Experts of a small language model: 32 experts in each of 12 layers, 64 SwiGLU neurons an expert.
Below are experts of layer 3 (counted from 0) of a mixture-of-experts language model. Rows are named gate (a neuron's input weights, with its number), up (a neuron's input weights, with its number) and show model dimensions 320-383. Each number is 500 + 40 x the weight over its row's rms, rounded and kept within 0 to 999. Numbers have three digits each.
Before each expert's rows: "mostly gets" lists some tokens that are sent to it at least half of the time. This comes from a sample of Wikipedia text that the model never trained on.

# expert 25
mostly gets: "o", "al", "on", "b", "ed", "er"
gate0:494514494505483449501466460451508487529549495495521503498528516516559535456413478513456544474469567424483566535532516480548448505497513533532462498475544434475514546490498490534476526445526480
up0:530520511480469467499466464509431402471517549479508548538540436536539569470479484514549515427541575456436540484495536498512444556548490516480498518512515473520531582502477438516511505561589529
gate1:491488521512459587473466458494574489464452538485445506493467499461460503545558521555495518391584430459472541484534560513529542477473495493521477491491466496441537565500492559407528572474513475
up1:552490539512475526477524434530488450443471534474460524494407472472499523536457519513524450456540453502453578473553526478520529481541477440502515582605528445475506496528528532457510507486471471
gate2:534488522479520559472516433530550521501511527518499525487486544474516525494485521524513482475559515465457548528547532458552500477471510450461474489530427460493458517541512504418510517459468521
up2:465509460514511436510530517491452508496531461488517529516526486573499445496546471476470504537444561567518468509437440517472499492475483516522544492430562531534467491489499481561488474483555461
gate3:507479454521497531529503482435455525494577502444523502427555498493510539550422458411502529467586528508530529454543432480541486524517519544557509512471543438475482488508461502512558538517444561
up3:573431495471498466540573501566513536485444492534575542492475399442521559484445490603539424493567523525500542525459493537506480504484522414457451540526474457540505516437472501520582493429483523
gate4:484590519533478494588515490487446537539594442507541527438483502470492416523562471497546497518477494507481405561477530441457480513471472538400546540462538469494444506535529490552516508485486575
up4:452503503492536530494484484516525505435555553437484547499448558451576502523477480506519464399498497395509598494483509465524533470475505486568466548572580494535473472554531522432520458497469507
gate5:449455436494444532498486540508520455494455428463440487483485496502513501489542480476463467527469501504506551573532541456544586532509527424552545459560504543489539472524445478556513494514444488
up5:462463508434519530416522509469480497475450553513391449485515508528482463453502514484435502485554436491462510511500439442523474512440457491556520498508564489534408448498494535452478529486563536
gate6:452442534487490416480467496499471492524410418537510449546467488525516427562486420571527483409481545503522457517572453485523546470486487482482520494455495529562517475502439519515526462537510453
up6:474529525538497477388482464543507472452463506485522467477586470481543455432532574510502443501550573583541501503527528535487521468468508495563523501498444555467509494513493561463492544541473512

# expert 19
mostly gets: "i", "s", "o", "|", " ", "b"
gate0:538599500493490565567480505525440503453515507512468546510478431505492522500401581411451495537439553559502509548431503476473500512470492517535562542416464552540525495502574523542480463399494529
up0:477431495493506535502483511511477486466535486455537565501518486505523486471494453571554461501511484436495545510549491460501453481452470505433470504624526503428523487491477493492478558485486585
gate1:519490461475514491568492558494430490466572491508521416485475508543463482404538424500502511513462549473517487449509541473525446485511443550493464497539508436540447458468558519542517521508466433
up1:475421532492512561459519486576463520517464537490543512476506489532544423451496509553575517499492414539507538440521473542516507549491506564557506471490554507475484458499471522485477434405463453
gate2:481497460557493507515490462451534438421502483561582410501450515503531533531534550474486539504484562502498571566520515541513526469527529441477493564468518476496526515456532488532480518499551491
up2:500506490542575541504441530489470544398516494518502503495522539498506490543511451477557471557470511565504519511482524522490511526471474464512496553548491511557527396520517462464465433481506494
gate3:506562520516545581555452545508534446507509482519467500525415540515528550532505448542460442576453511410516415562475449458498435481534371471468520494520483544474521488524448490474476464477576497
up3:534501495453527520491507517491467501516455507479548542512471580462554453473483476539506488517370437478507518492473457528582471458487533559561517468520505512587549464507523454493525453412487513
gate4:536524567497496470459413496470584424516529493491506589471540476468555500452514524451577501562520574491518487443525450477435557559564518500480561557554450523455469510450512520508530544495478563
up4:489510468477555421514537471524476492493562468531490467532504449510473486558530496494487493487569523442538540492493587534475561487434490476535494536503466482423463442405460537494510452515550499
gate5:416455566490494477540497502540516481431561492484565482451528509492476551519495470472519516516481516483505438555487495510457538480639528489409506485475484553506484498480546467511480539432442517
up5:527504495504562438455568476465456535558494459508524500506423448452530448517385471513542542471530547497484495508475459525482517484508605448505518469436491477496471515528560532493549447441499495
gate6:480592504489456504517462524543459533481525500576499440514464468449551547500511492461549475453427464496527471455558529557453456467527486441520532426471463445453581416506531474543432474489509444
up6:451540474502479533506537525473519441467511469515513460494488418445455446539554444432520505468412501503479540493462495475561460427533458425554466528348484518487429482524464561497470504387485524

# expert 29
mostly gets: "al", "b", "ic", "ed", "or", "er"
gate0:509448509493493644500598486538551508562577395474515417474532525498468448488522536400420421470491495457498528534509502469546523525507509482422482537506509552471446598425475437484481479565488460
up0:532516493503474455482522497511564528519439500515441519473556521526509441580499466488457458509474579565509512517450500517521554540455534471494500513474561472530530517503569524497485504496526505
gate1:460472490536485487448493537528479436544513519516527453448466483472484499489386553525524530472485479453480507429443473486473437497459522427552600533448440454582432476468477488532512500484582502
up1:522494525468475565580468461587485480472540567474563534556480473543468487495452494501494497473552561528456459498513469514490522498490482485441470566469581465482486480557461446531491508497517498
gate2:510490514421477529509460506539509442530571529502479527502483431498504521548479529498493496427584513493518484519591453533506503533502485451493520445511529547536525387486466512460510495418531551
up2:513563526519524530582462540501491468460427508466426474515533481530512477493498459360509540439498509471538558480578523517515490551492473470565471401474425534437517482466523504455484494481479534
gate3:463435534466498462582520458498461521529499497452474477496492504529475435470509586541537499509393542531537524507464540479492505510526423489471446465492529514470505499479519518473533475529503421
up3:562572476483542486478537579442470528466479453542584577546494550540486533480478500477484508514463493521493462508488523487545462477443530471516450498461493507414458521525482499492478425495447433
gate4:501521515451584495425388534507438475502505542513519457523555451480496465477509414544512506562513485558532425506493488492517626502414501479482516484487536528502550545525509468466492495528511498
up4:527480532473479476477530487562504497487593551381448559506416534507530539495517571542469453559551486500518559552569515552432507561524490406437557531589499511444533546499450593516526553538544516
gate5:460479525517466474495494477508496518426472527533437507497495548552498411519476458480529507516531468452515434414497476534518432425452556486476547459497385552490539471474485523523504517441487513
up5:524437545500535535478472499509468517492508427473507484521510491518511475439480505493488450499502508488526461449499507464510523510558525537534513472540512497472517490473514468469443490550513537
gate6:564451378471491502470499523493511498442525482477510451486541520468455462488483498528416459493457578524516459494511523490514582464550528557463457567460494420509499501540577524485586472553524449
up6:486501488537460517545474475524520558577513529505542528526499551520520503474463517524538519499479545503483513493432523507464523518532541474443523533495508495570470472509442509547544503384465502